config.yaml
n_layer: 8
d_model: 192
n_experts: 32
d_shared_expert: 0
activation: "squared_relu"
moe_layers: [0, 1, 2, 3, 4, 5, 6, 7]
normalize_top_k: true
routed_scale: 1.41
balance_bias: false
optimizer: "soap_variant"
lr: 0.00436
beta2: 0.95
batch_tokens: [32768, 65536, 98304]
Below are experts of layer 3 (counted from 0) of a mixture-of-experts language model. Rows are named router (the router's row for the expert), up (a neuron's input weights, with its number) and show model dimensions 0-191. Each number is 500 + 25 x the weight over its row's rms, rounded and kept within 0 to 999. Numbers have three digits each.
After each expert's rows: "mostly gets" lists some tokens that are sent to it at least half of the time. This comes from a sample of Wikipedia text that the model never trained on.

# expert 22
router:449462537501567520462524479500487477513503503521470529435513486511519509457489507479521555503472495501530528547502529494497501484514442505513521443489484494499509518510523480480512490509482513469507448516482521515511507501454494489504501474499471523520508525551506528515511491488483490497531499495488492470438455479455509516506446490520503495525481565502470547479472497512501520529535528442485507496528503505546497495500492493482476508474495523538448502504486521518496473514516507530523468496499485492530474510510470455529487544503515519492506546447468479485513496531499482492
up0:471493530484540455484545473518495464536485482480495538531487502505560501522461522505512503497480530500455518538503503472508489486517493501522525532420482476543530521528512499534469524532488500481457520452536522476492587511484520521555485488532465482495504528515519491554490504491492519474507530516521465475474464466492478520483480503534512480492510533460503515455557470485512507448474479499536502509505534476526497501502519506548494485486488519475483485452488495529463495483511511511499500463490472492482486501477502502474506540522507504510501527482520505508511515500514512517
mostly gets: " coach", " music", " football", " director", " professional", "- Born:"

# expert 28
router:496463503489539500433503497497490495522571493505498522477531479526509524489526514471543525508463466508499526482504496498495537476488470517489481496489454497473480512491527487497513507525492504457543437515527512513550522488462469535537502495510453509496466525505507498503474482495460522488521468499471516496476483457499501567513495496508517498492508497533511492488450475497521482530519499513493480486529470523529491490535538486484522514505485481550521494505485574484473510507565503453533490545479456477479491558504483495516475518528500505465497523517470462484525498527468505500
up2:497496446520532520485521497510456460517522489458478489488552505481466571498478530464510480512509462478479487459497520529465559527495465486495446483543495522473510485486483498516481460500469535447549516503529462530508513515545494491474492488477472493525466474508485486496514486514436516491523475472510527477520442476497489471481518495460483544478520486491523534525463469456481485469528499538485473531512505535499494505497509483488529519493500492507535484506501503494527511493480509496463526532521512524509477499520495499508520516492523515445504520483471467491510470543498471524
mostly gets: " during the", " part of the", " into the", " member of the", " in the", " within the"

# expert 10
router:478472516461512517484469481463478508521522474521470525480530491521527532484533527472489522473485474528486525523535490465470530473469471508458516472537476479491506527475457483461476478524479536475476479525527502537516534475476468489524531468483494527534503510520518512530517501458486528536528522507472534469474487463505502528529474469513529471509511521531496528475470523525532475529522527485523521496529498490533473503549525503465519525478480464520475471522466531481483470531485519475503476524484465483467463526532473509525487517531525472474502524480472488481529490534472529473
up2:511459496476510515494500486501524537513509483531441511447437454501497479480519489516509495518519501532488484478524484499516481466488500488504491463513531495468505463484511498487497514508524470446503453457497502523535503498501495488484475529486493525496498504465455505492536492474547504517494498521488541532515492507472470531470538465499504479457515490498459495545473512484536480539514513500479510480511483546466499514531513572483490500482502477504526561497530500469468535491484531477526492529525469457507519473503523552419512530550521496494492484489516495505513466524479515511
mostly gets: " William", " Benjamin", " W.", " Francis", " op"

# expert 8
router:500483508500519512501469486450526452535503491510476544498484504534525510513507523504531506515464482525469506529520481459499530498492456527479528489503494498494486516465473475526480489518506500489510472491503521498504556441483468500505536496507461496503492539518468492536489503495485488491486497527447524502477486486508551495571485468490528499508498567477474499445513525491532539538483504503534506531537455545540513517501508511478526505450493472515448504507467491479499478518472520482520467518476486485492448539554476450513499512490507507496497503436489502507526483532481517482
up0:523502486499472501523498457478466494456493478525495498548475515496515491464530473474490474510543513540496458501510520554449448507480489529543501500545539525491551468442479489505499483500507478452492553537508514553517472499463489501504504502491476474553513535513496535480531482449539497498482527488483497503514468471504499497520451510515511506511481505494533535520504497497522517494458491507587518457537516540516465507506508527495497498482476510477504508467489476488508508492525495495526504496483495523526502481458499448482489536509475469479514483543470471503507497480514490485
mostly gets: " people", "ations", "ions", " forces", " men", " members"

# expert 12
router:462467503484500489504485513506499435522548487517505524492514469514515516455515503493548513489495480490480498510508473511504504478436473478485501517492486454494459525477455481472524473513477505476526468503514500534490515527485492468506490487479535487495518488525507509530517485491516497529505524511444522499502522500490484508536491480527547516555544543474492550477486508495503525523547525428492547540492467528511461540474502487472524519474446480517491492524521529478463493521498493510500458530480479460449481541496475476467498525525517544499501502476515465479483473525479505481
up0:483472496449504519515504498510509501491494498533481495528486531532479492507521466513512513476516494526439534471502538496525526488533474478479502516481505479451567532455532531428542534512502482498543474488502467518523473525520485477521497516479502486475548500480444513492531478555504499515516512468489465486446521483494498454495494519534484503494490492447498497493463486504497488447477502532462489533498538507495488523521527512524495533509482507459547506490506493522541472506490500512530478502492501452523497507447470486499491532505523560502517520501461482480492491518483521474
mostly gets: " deep", " strong", " small", " large", " distinct", " light"

# expert 23
router:484502507485499549458478483500474512483531475513498498457521441503528505480493517479496572425485460501488533529519517489488503453506508515505507473562490520496492494440495514477478497514484524502443515505533468494525507454511459518515509494482440525573525473493517520509524503502521520521534512482495505493464506467499480545500502489508518447521482494513476519526505519538517448515521471474496525508536515482492462519544518513518530519533492491514472503525475500501517450506520490509544481512483513439517492482516485518500475510508489478480511509492487495433488507501504514498
up0:553540515517530512447493491478512456481523471529507538538534506539526511461540539519518538516485495474474496486509528520493516491493501494538477519533508474459507504486476495476492476495472491524462516500511483463442496536488521509507527500491478484499497469492497472505502493504486538499491478516476511482477481447512500490482519516499496525486479495471554519522498487547477485532537526449476507498475457453512480499484478564501470525500579509480499523491508480467481512501530560509512512499513487478486484532484533495474512550509447462500481499455524495504492481490518540529
mostly gets: " (born ", " =", "- Binomial name:", ") is a", "- Binomial name", ") ="

# expert 13
router:431503521453505514480508524464482510557496460535498515486505451505539517491532494487513509487442488491471499494495485441502509483511450498511454472534488525483482487497505529487492517517467512449515482528514550498536552447486500538511529513487457524499521490510525494502479554516490494509529457505508519508477419456539496524531488503499499470493529536464517492491499507507490516490500495473518521467526491494506512518484498548511531500496462507512464504510478511485462463514545542504492478493480500477491505515507481520502505512513527525466503523469513459498513473533503535454
up16:522512474527506527455524494465492475523517496482476482472534520508469506507474499479497473486501492542495435441508524470459506476499546514494505488538528500503477504511503511561499505524518485478559473514502464455540525495531517481491499499502501492487456484479502504470485492501509481543533484499492511499510475480485504539483513448539505490498504497486512523528481497523512495540491538468439484499545493484501450528492507529501457468502465473489517516527502532521525489488477501559525516482518458442518487493533559516498488512530508491520475508537500546477458477495538470480
mostly gets: "\n\n", "==", "===", "====", " ==", "\n"

# expert 18
router:496498516488505508501456481483470505517541482551473521489542476510530497449516488481519506484488477473475508563527493501504541498507503442487496478512489490513495554524475478432470454490492493495521473508526499513508553489481495520522504453506505552522515490488493527488561488496498536498544502483506507489465521519462468500500506507511501490514547484535491522483506515481532466502502538483482515484499499471539478483450533510505517503509486503559489481531491497502471492512510498495545504516481487422458494495549500509447450506523530496501527490494489454504528505507467514457
up1:503526489499519494500509490533513490524545479499558481467536500519469575509460484485519493549476509484503510524520523486485505525485489514474530490509541529494515477496505594482478511488459515553492461497498501530509500512500491554499509520511524504505470504474478512468454455467493492522511535450504508502498486506507479500491479515498467509485510480509530491519473481515517471477502470515499493482519474468452468513467553569536537475531493510483481483467491457501549471508514516522474453503482476549485491525484495497495499496496493511476522530485507522539490490545456483492
mostly gets: "č", "han", "š", "kov", "ić", "ko"

# expert 1
router:463494504515497515460487480496426517522502495508498529472519516502501506463489505468491503470505495495532544525512502490497521496475505465498486484490465469465510522525541453480461491486499526489525463520508522528520502504477493533531505450479536509525525526491563544527536490494534524510522512466502509463476501496486514533509502470500502464506515489501500486499498508501527448526501515529510513447519476438505496542450529494489515544465504511528513482506492538507498503507531521457533471504464443476491502473513494537519454494513573466483478496468479495439518499515501524476
up0:545487496520495473527502532497506513556473480475547548533525531519526556503510476509448459518489521494482491510508476490506483475534497522460470482505495504512498481502487492494498508496447539481468497529501513488511515519529515483535486554511546487505488467540519491491457524470500461476462510496510512515510534526490495470474485496495516526534452469477508526527474521500510478527542477481510495534487475461476485529487497490542486448466475465486503520539469503515437501552493537504558503504519470482558520532512502499469529506493498525488532483482481461492490526510518511511
mostly gets: " Paul", " Mont", " Carl", " Georg", " Don", " Santa"

# expert 11
router:478476519462503518490454448475475513518529483536473511463518480518529520476536530463479531470487477519494521513541494475479516466468479510458537473520475481472506524461469472480478487521484525475472496534533505524532530479479479480537522461490478515529494496508521507532513493467486538542515541511483523483484486473531492539522475476517526474522503517530492539486478523527523476529520526491523531480537507493517474496539531502474517524475476453527488487535482534494492471524459522480508491531482470486479463526537477522536488534523527457464481521497470490478519489528473518481
up0:568468479491488490472491538507524493481512505526500514519503492552511489504555504539526485512511499506510535525465483506492486498505555510533502467525566484469451520510523560509491503529464454495506505479494487503511523477488488507507532502465570536467554444519494486484486504457506498510526525459511481474461483488532489512487513489465505477474535492541501495523435486490505505473518514462532489483530528476454458512516491498479511478542493486503533502526513494520546465492473500484539482498499530518509492480535507493499520489459527535505527504515466514478493494518478491526
mostly gets: " Girl", " Dead", " Dream", " Earth", " Light", " Medical"

# expert 0
router:500513515495524509495501504500475475503519475501491505473535479504519513503487498470492512498513472494485478514520438490507484490482487463489491493530509512448435543514535491518448468531479524504535492527524541554498528497489484494522518510484509503521584512508507509511480487486493522527478475503489500468518476479476534529552459498550512464516498529434560498484501533540514465535510504488522496467491498511503516520467529492468540498441496497484526472520505527512495447493522539474500502507465487485456512494503500484482492498523520496504458482464501470473510485509503501416
up1:503485515541515540510510526476499485473444526507511499537499522523514505502487476485485537473482505501474429500511509516497466518493485487471500484500536500475498512482466494515499453478517528520493525472502479525523494550492461497498537505484517527537487513558525498509450535460507508513541489483475525501559485498488491526512507536496532511490477451504526509498513514496472529519490496492494514506511508531504507486465555477521513505437481516465492486487483473503496495489531505500482480504505511459509522573504547483464440438483536455517479511502502456489507473471467539458
mostly gets: " exp", " trans", " conf", " rel", " ass", " ext"

# expert 9
router:525476530501492540505499519467489517543490453522497520473523509539491536492521499471506508494507478544503506498515448503475542465477450500488482507530477457476511493506528522512511503536474532444453468495504534500481559470482496485496553453511524502505521526546530536503513525493478495497537525513505535500486455504467464502527509481527527463489507494532492497480486502512514532516505487501517521474527480501499523488505512531457497494460493492495440486513487546483525466498471513484485495514466512492498418539509496512502488551504541480474489547513488487503501496550483498454
up16:495504520538458521444482516447520521504518484502493516489520522471480506496546470506463520537485497505511482463517513524495494434488497544485490493483483517491461442506489494487531438514485505489491498517501540538472501540488505485504443458514524464484522497468495520488499523532490544502522474508525499496510511496518520479525487467498486493504528509491480472497490458465529507438474515501516488522513498495467501542448542511526493486507481492474470480492487530513535463509453551517498508513492515520485495513508507488513445507558487503489476473557522475556513497493482496442
mostly gets: "| ", " |  |  |", "|  |", " |  |", "|", "% |"

# expert 24
router:476485551484532497487497485485524493474537504519503524503553484527531514497509530482555503492479458531436513504511483479460512466500493512484524495503504465523481505494536479501483468539472514477498496535499486526482509500486474487497539491475517565513505546487508497492518465461477510553486471486452523511497440489535475496492487464555517484500551520477524508492481486518517530514521516520519514498505432506490505448529504491506495526504457511485469493501477505470487490555506516508508464507450488489486490537504513540497519475504504539473494539488514509494574452483506505484
up16:476509498493511502476450457508486539520541478493515449499462487487518489512525492469522501452451502473520484528513503486461542512492504521551515466534489501544490477464498492510510516545470469509440483499526494490460492541542488499442496540482493526472472511511527537509525530455510479461521550487486505490504497476531500487516542495505543509480470526519496514526476469515482470498507522508499492518498491523520458488470518509524534506551502455496480483460512474515494530468488505491518477495492476526508543503524484520468498492522504494499565506509507486550568498471496490489
mostly gets: "°N ", "%", " million", "″N ", " km^{", " population"

# expert 20
router:471470512471503534484462486480465507533534464525473516475532491531533519472534534480478526474488476512505551528528497472469513483469463513466514473520476481489502527470472487464489479528470533474469488535538507522542536480484484510510531478460500516525493514526509522535520522461485526532525517501486542474480468477479503511520489471516534475522499524538502525474473520522524461522512525490530535499526505493536468511530535500456516531480482458528471487524463528473481480536469520480508482524485482478478471529517474513527498522522529458482504534489466492478535489525462516482
up2:418521480482490481573477503494509491535485462491472485473520532478516513476508513487520533496471486515524488499493435466478475504501522503548448489486517525476510504498500489489505511508478515536486518507488486509475493505512459494511498487469531481458504516521497556523470532473491471456456528544492515527460485543509514493485561487512522502497487513455502496483510510533482521491465511517514489494522506469499532508506535516515478483502480503461529555499464521526452482523490517495504475479478509558493500504525535488492528548489505534482489485451495537483530482500482564503
mostly gets: " Robert", " Outstanding", " Jimmy", "',", ") -", " Joe"

# expert 15
router:495480518484557553487500504480472511528500454544501507474517428498507493505509512482515545457499486534496526484522529486491563487498485485493509514534457487442460494531526529459502515504511509484516487512507534496540525477483469510498515449462549534525513517504513507505493516500517530528527550444458503487487495477523530527489499471492514511503515521490500530461494509531532457507517500513502494485539477460497464538486522478479498508494501475501494515504473491478513461492496518466514462504471465478519473515516465502454492533506523496472491484476450509486521481563473534498
up1:480538495518494501495478450419531483481503536446482504504519483524507515517514523466486486479478465560459481465462491502542524494517500483527498495461516462547472484515473501502537499486527483478518531479474482498535482475477497525466499507470523475525481539486533506502506579522477486507512521506507461496465521487515505496514485515531487484523472536555517511522468514510524520510506511485462467497525481529531481524519527522526504502474537509554486528525519518528493533495468471484498493453534501477508506514512531490499520479495496529470457476459500487489557514485484488487
mostly gets: "| L", ": K", " of T", " \"S", "| T", " of K"

# expert 16
router:510486518496504504499472513481477490503470448510530526514517511518516544490487494497492489472493487547467524541526474491468494490487464510460522511559494491488440514478473472483466499519503532463465484553507520515524509511504467476492514514481553498528494486539537500544566522441488483525541479494481554486460406505530487488511498480510474503520518489517531511498512500500546547498480524466527494469506475457515471507518531480495534551504508467509477494516474517500466470503497516486471466524463472510519487506511470512509491514517502499498478524529479492516501509508462503484
up16:519537474534531483526483527508513498502534489425512525504487474478493479529533518543511468497510502517467483500498501453526512482483479473520474493499469545521487509489532472519519483511502536506520515470487519530522519501536494472541507514495505491498553498517483444496506520525485465486490490554485538496501456516492505567497498499555528496468515479474514470459531499473481532522486475471505505499519505511541478528470503482518471455490502461479463470539548494518497451487531510459520517481466505503503445519504510484487518489533477524520500531490505510538524484562485490472
mostly gets: "61", "62", "84", "39", "91", "64"